Weights of a small mixture-of-experts language model, trained from scratch on English Wikipedia.
Size: 10 layers, width 384, 54.4M parameters.
Experts: 64 experts in each of 9 layers, 64 SwiGLU neurons an expert, a sigmoid router.
Training: a variant of SOAP for the experts, 733M tokens.
Below are experts of layer 4 (counted from 0) of a mixture-of-experts language model. Rows are named router (the router's row for the expert) and show model dimensions 288-383. Each number is 500 + 50 x the weight over its row's rms, rounded and kept within 0 to 999. Numbers have three digits each.
After each expert's rows: a language model's description of what the expert responds to. This comes from a sample of Wikipedia text that the model never trained on.

# expert 5
router:417590537463444469488487556467522401577498517527489599537504499466511452523498429550525491520489513445532547542555471476532556509459502518526495545546488479526481457479455457454495476448424437520491505429598389522468485548486410560573563462528522549520455462512448474510537546551458538524
It responds to: Final pieces and suffixes closing a word, often nouns, such as -tion, -ment, -s, -ed, film, club, design.

# expert 31
router:448572500595483489485452597561555502546486526494466507601437450402442345477427448457547425561514540418473547514512491496494530539531506539509487551561541605548530367555430549488543560467512408466449475482539497494492467459470474504510594397488538425575599336467513583464465537488436509507
It responds to: Final pieces completing names of people, places or works, often in tables, e.g. Nickelback, Ilinković, Lyons, York, University.

# expert 16
router:423513490619427508489453534477497532525454467476623530516441476479507480475450506533461459616538427467503497499483516504514479548512529524540488526497470430475568525561502546483481516472466506499477520393473423502429631613505434520608516488462448591494551452512519487501520533555472492543
It responds to: Auxiliary and linking verbs such as was, is, were, also, plus commas, pipes and line breaks in tables, lists and citations.

# expert 24
router:461537485588490578549502516507477533438470534567528429661479477449404486547506426547469469575508563474405545463492473580487497596494610572544541523499453551442589471581470568515530606494513509540412442470465471489462500543439512488578598521447491526493597443424594488503489529535475506507
It responds to: Is and was right after a subject in opening sentences, He, first names like John and William, and foreign-language function words like est and et.

# expert 54
router:443491529559489505549509563461518509627436564508535632554583569441464455489488553444531412498527558516463515550586463515466489537485437508419548459565554515469564481509438534579480468436469429544522516487522543495629449537485382534558460427500505460539470481574394626471469538558509526502
It responds to: Opening parentheses and pipes inside sports and statistics tables, often after a country or team name, such as Italy (, India (.

# expert 39
router:536484443502479473488547610635492446494552485488496504487433588301488475485547482476537480522551426558455456534443512435508515453469532605459529486477523548559578462545529511575486406516493471456389577514484443453488594591511510549526434424470489565537611386502512500493479541492493566451
It responds to: Inner fragments of long or foreign words (hor-ri-ble, Prus-si-anism, Gór-ni-k) and trailing digits of numbers in pipe-delimited tables.

# expert 10
router:445618498545397540539565506585536425593430505485490521554574482402464517446445495480493483586527513482463544493461561510491504501483566500498518500461474458409568453536471518557507513495544441439545497518499469574569560524405486469561591461486481460543531430522410489502408491494513527570
It responds to: First capitalized piece of proper names after commas, pipes or list dashes, plus clause words like which, when, that; Har, Qu, Ker.

# expert 53
router:459627516480432542486435535533459406554531559556494626520511559405474444522443455496518465546468488580405606504522531571469493446532467578542532461516473476463550448546463413592476488599479489476455440385544467496481494556529548604686535504437480395451464456545449452474480517537504492552
It responds to: Coordinating words and closing punctuation between items or clauses, such as and, but, with, periods, closing brackets and table pipes.

# expert 2
router:456568517500479496503511491511492518419457480510488505593531405501545470394519492511529456536508507414482505552577562455518369503558577491537547539522520491537543483507501591507525543546570410553469476436509482488595501431458505566609520469422539463554524475444514604478461522565464545479
It responds to: Auxiliary verbs, possessives and articles in biographical narrative, such as was, had, his, a, to before be.

# expert 48
router:433499465495569520479520510483486431492545566513497444539542528460448427467476468570537499524501507456449477581527535437465461484466541599452471547546427567501515489451481499522452503490510478549519513495473492535524463492508468522574483528483540561464469426505527478499478565529529552454
It responds to: Short lowercase pieces in the middle or end of words, especially rare or foreign words, such as stup-a, abl-a-q, war, met.

# expert 35
router:467567549538515524467525519428511453437495530535548489544442543459467511506571533461606440521450599504444488535504484501463531569466553490499483510494514575379494506563422524644499487445548483505506534491497481563562543536512453548605535483426489441471462453512480556465478520502515524548
It responds to: Opening brackets and quote marks, paragraph breaks, list dashes and heading marks, as in lit. 'long street' or (Japanese:.

# expert 19
router:500506551516451539585477534527501491552466512424499508516502468431456434447592502551443453536522514432542468473465439585486563596515420461471556629551561478525536392485434464555495540548462468537456501449557511470521493552432542476503538459528484429551578449564479499495500491603523523504
It responds to: Nationality, political and title words in biographies and sports lists, like American, USA, British, General, Democratic, member, often after hyphens.

# expert 40
router:458484527572511564503458484556498445611504423501482499507525486469550505429601521507539467539535517570465570453465448510522568565462489459550551601479502556439562363540490459452527430561578476469489539420420427487559466530399497506534526456551480482547492476547517563595484583545514544511
It responds to: Words like such, known, local, professional, acting, and first pieces of capitalized names or rarer words, often in biographies: Cam, tax, hur.

# expert 6
router:450529458512516484482526542454532507577560507524436528566533501463508559523488492474623432523470452499461540612503502508465450528492531575450488546542403475521519401495392470553476516490530485569500600533512407510534465479491448543535497485488480532519541547525453516535518530544504657577
It responds to: Past participles and -ing forms after was, were, to or and, often before by or in, such as held, used, made, released.

# expert 62
router:435557508574439468522467595521531485594466516548443489604476428400401393429435474503549446588567515452445491517499453523483500558489511562495536543548495562534592370567462540564528561520543467451414480472502496490484479474462566487527590447506526478526571380481528569491446508506429540521
It responds to: Final pieces of proper names, places and teams, often in table rows, such as Shel-by, Princ-eton, John, University.

# expert 42
router:401575577513544471503500547475570496494517559474560542545459480378437364546513528480504469577547546507464533526464445549507496533576521597478493466588577498553621499508490548547597458522478449461491515449525446453483556561496421540525527440562489479555501388501492518446515521469521470556
It responds to: Abbreviation and code pieces like US, CA, PA, plus single digits, periods, subscripts, math symbols and closing quotes within names and numbers.

# expert 14
router:467541437541529532533591575522552444476528577519499497507437511473401467468530509515540436584549456538436468478498502627529512516517555548529510488466443485436554453536492494533587552453519417547509514488592507480452564579574490501538514452488463482430518523505507474446475514515459495551
It responds to: Commas after place names, dates or titles, plus in, during, en dashes in year ranges, and family in taxonomy.

# expert 60
router:473586472605497512562450506494587521555402554423483588493450450504506437464534427419533464530529525455488450485461529469461562464549496473537557623555545474523486387498517538526578449438481470546391468441522475506546613552537558597500559419520494409575561496516509546503484617561478440587
It responds to: Head nouns of organization names after the, of or a proper adjective, such as University, College, League, Party, School, House.

# expert 47
router:426574537551377475467498448509485483487429517459497556510545480479469478465491411518503480552453506543469500612448511523552441470485510465485516562492549516527501370591440518528594530505530477518507537460575470574541460519495488459607538506437408439500497484548520507499426464518418457548
It responds to: The first letter or piece of a word after a possessive or the, such as testimony, sovereignty, archive, plus their and his.

# expert 22
router:496554467572490477544485489502550486501505555429471474529406529438399414508521508508605445577500567440428477501528456552507448579595462479531518440547551443543572454454449537502614444467542421433462388461498546449511481486553461553540588332544500480563586409523426498486540567539455460536
It responds to: Single capital letters inside acronyms and coordinates, hyphens in ISBNs, and name words like World, United, League; ITF, VHS, DD.

# expert 7
router:508584505513526476418536473484619452554449491410535522562457492447422507394482482623621484617483478528442547506504532509498482458561572522401535507476450477501525372503511442627458499473616462373530490527479566450604591548489524567580625518510593482546498507458490520512344515506557567549
It responds to: Line breaks and spaces ending table rows or list items, table numbers, and sentence-start demonstratives like This, There, one, same.

# expert 3
router:390634555545506590448510568455550515518562585495508475525459522425462532518474539480580469567522465605488513510454503559446504453516602518526452602473505532451519475557500527582479550498464453477492541460602448490421506590508518508645535490400526477473522485515445518496482525470508513500
It responds to: Commas, periods, semicolons, line breaks and clause-joining words after a finished phrase, such as ", but", "and", "while", "However".

# expert 20
router:451562481526497532537540638536482556514433547503516498618432442456403463482515504493487433541530489499394533494495423534446529512461580507522566519584478556450615497535518577580538565517515461559519480463548451512512489575446575535566548476470478529490494439492522552483494452507445550428
It responds to: Decade pieces like 198, 199 in citations and dates, and first names or name pieces in lists, such as John, George.

# expert 34
router:503470458521411515443545592493530498528518460456472526435508508461514441458563498528540427472534506493416458519514444480458491559511457481490560553500432449482558547522466535535469509429542468494457436462494493513581538569517483615537541451544473463471515422506449602443545458592509506477
It responds to: Labels, pipes and line breaks in infoboxes and lists, like Born, Died, Coordinates, Track gauge, Winner, plus year-final digits in birth dates.

# expert 25
router:444607579460496501492506537416569485500468572471493437542487553433521555467482516528631453569420579566450501472458547506466476481470560542507520654526398504487500476575562455621504536472474448430485513512596522464498499624500545596561535508540456395547455424467443514476502485492464495548
It responds to: Periods, commas and paragraph breaks ending sentences in prose, plus following sentence openers like In, After, It, However.

# expert 9
router:505571424555496478495515545444544417518476453526542553486500490494402468420438442448558525518483485489499499477479400508534411492556551533479531497545585487539514435485419458474547414540529405460460466415497461514483582474519411588526537467480466509440497437501498593567494491595479601525
It responds to: Hyphens, en dashes, colons, commas and decimal points inside numbers, dates, times and ranges in tables, as in 2002-2011, 27:22, 5:00.

# expert 27
router:433553488503479474532444498508499478551407479506412533509443549458467444555454421491614435546477508533437505616516439590464489498497511574413548506487481480470517511539454473557583496528596441497462408428541536482547508457559443530581613449520479436464537372519453488514443540523471482646
It responds to: "The", "the", "of" and capitalized name words like New, National, United, Best, plus hyphens and possessive 's inside proper names and titles.

# expert 0
router:501534490538557544514561546472507462509418555502495410580368510494411503473480509487573362565557544547539470502481602543479537509538531565477521523554454495499601514495421507585590549451577479446549516482476460498568540546475453545609552444481436423452492502494520544518505520526482493546
It responds to: Prepositions opening place or time phrases, such as in, during, within, near, born, plus opening brackets, title equals signs and month names in dates.

# expert 18
router:426572491552440481526427440502479470483527504505509526626553490435467525525489517450499424600559496532495507549504532513478487506471523490543490500502515509484628427511506525543593615516508410491498501466543469526540568524521534474582564472481445421475554468480401503543404481572518585482
It responds to: Opening capital pieces of proper names, such as Al, Sh, St, Br, plus pipes closing table rows before a line break.

# expert 41
router:502531526456535579557425537524459475538493591450496488480457553475489483470536517509605406524429516549435546490443519539538422557516536535528507543485479513422522477603481543565516452482566476537455519419462540566517582476560513485583532451475499531507533496499492487496512495598504477484
It responds to: First pieces of words, mainly Latinate prefixes like con, pro, dis, re, sub, often in infobox field names.

# expert 61
router:525555498544514506514523622498485480528516524531521472487436505381582517446510469453583376500577546457506490543481457483546527563521513524458514561525483451556581488579522547520520546479433506522422508432563453547511554501443489496562485478431469478533488382493492488497521548522409565434
It responds to: Lowercase pieces completing place, person or taxon names, e.g. Sens, Alingsås, Poppins, Greensboro, and words like County, Park.

# expert 45
router:455538519542404516435511516501547503561556452547435459479558483451541541455474440525524449560560540530487613537602526413478476597518620552531568557475477476449496457521463502528475466523409419448552568436436473448486518492458515520601549423451592534439542493445500543468483531524529541558
It responds to: Words following "to", "not" or "for", and clause openers like After, During, When, However, would, could, did, not.

# expert 37
router:362536502492376550417565507406466427594482453529464563545520584480472466469522403574517485553476531523509465519534464568568559491433513525430524498429514518557477442507390427540579429495517446514485486435565445421488511527459539509536482480519444486439556416537533547557509567561425518561
It responds to: Wiki section heading markers == and ===, paragraph breaks before headings, and heading words like Personal, See also, Schedule.

# expert 36
router:441488557474559521534444576432536515538410465506559456517490473535507480469558483519567464521523548468513569553485422543432560561449451508505567602610559499531487474502494510538474498395517427476352412428511527539466542559511486460527488451511440415594486481588495517509484505621516554600
It responds to: Nouns and adjectives in descriptive phrases about people or works after a, his or an, such as member, player, career, former, season.

# expert 43
router:498511403570503512397557493546498438504445517447485528544511553553475427460553521433535429625436564457548607518494491572574442473508448522401478547514507492534519460535512479492619395491505333395399462516520478525613528470452412487563547452454480547494475439410427503537325572526503525561
It responds to: Quantity words and determiners before nouns in prose, such as most, two, several, many, both, these, around.

# expert 59
router:487554552547441477534448496507523465504474499507465462548543497503438520505549528489492478536485453521444493510510508551478478534460601558491524477484526495502543394539485505531590508405582383477488533475484573598581483498504480455587513483460520495466554455547493483574405501597465528519
It responds to: Capital letters or capitalized first pieces starting names and terms, such as St, Br, Th, and lowercase p in pumps.

# expert 26
router:554503415550510552558474501517555465515519558487554398637473526396442434504444494527531465503523573480528458564437445526510520518530552494502452491471466475484489557488510548509548509475459539404520460370529433467541543516490445507571465378436550506595507388422569479531494562484469529486
It responds to: Mid-word pieces of foreign or unusual proper names after a capital letter, often accented, such as é, an, Mor.

# expert 30
router:484572446552495515560518634509536528531407569505568564559527512512380488543458512514489514577571587507470581540579424464412433451494467518443485457593488462537519511469499537501466438459481450539562515442452537586584486556452477536534506462501495485593545465521464575467436498587478498431
It responds to: Year prefixes such as 201, 199, 194, plus pipe separators between numeric cells in scoreboards, minor-planet lists and results tables.

# expert 15
router:563476486592577564541525575471516540542532525553514435561421590359503465457552522512562482513502504438452479480518515437568503492489550528473504546481456507578564494435516496583506519527518567450484470531568501536543535534456481466519413468479588547509495365476535469519382602531447577476
It responds to: The word "as" after verbs, plus mid-word pieces of names (Georg-et-own, Hocken-ber-ry) and closing numbers in table rows.

# expert 49
router:499560562547518475531519581460521582498516509492490466513478518462463438552514431440553423517513538514475555543527496517551500517510605687509529507472482514516533465485499551532528522491412440465426513552543473473456474534493493508544412448506509469530520437535524553439486575547489538500
It responds to: Single letters and short pieces inside names or rare words, often after a capital, e.g. enig-m-atic, Mc, ov, og.

# expert 1
router:512620526599497523513501517504496456545520575505563467600548511378444430557493501434523422511548591413392474499513592505457476509527554508517418518535514530554566444515502499519505612520525447504560475464579513561540583510541539448550536464504466494560450455407437535456461501497504600508
It responds to: Capitalized first pieces of proper names and surnames, plus apostrophes after names, e.g. Mc, Bar, Mar, Dan's.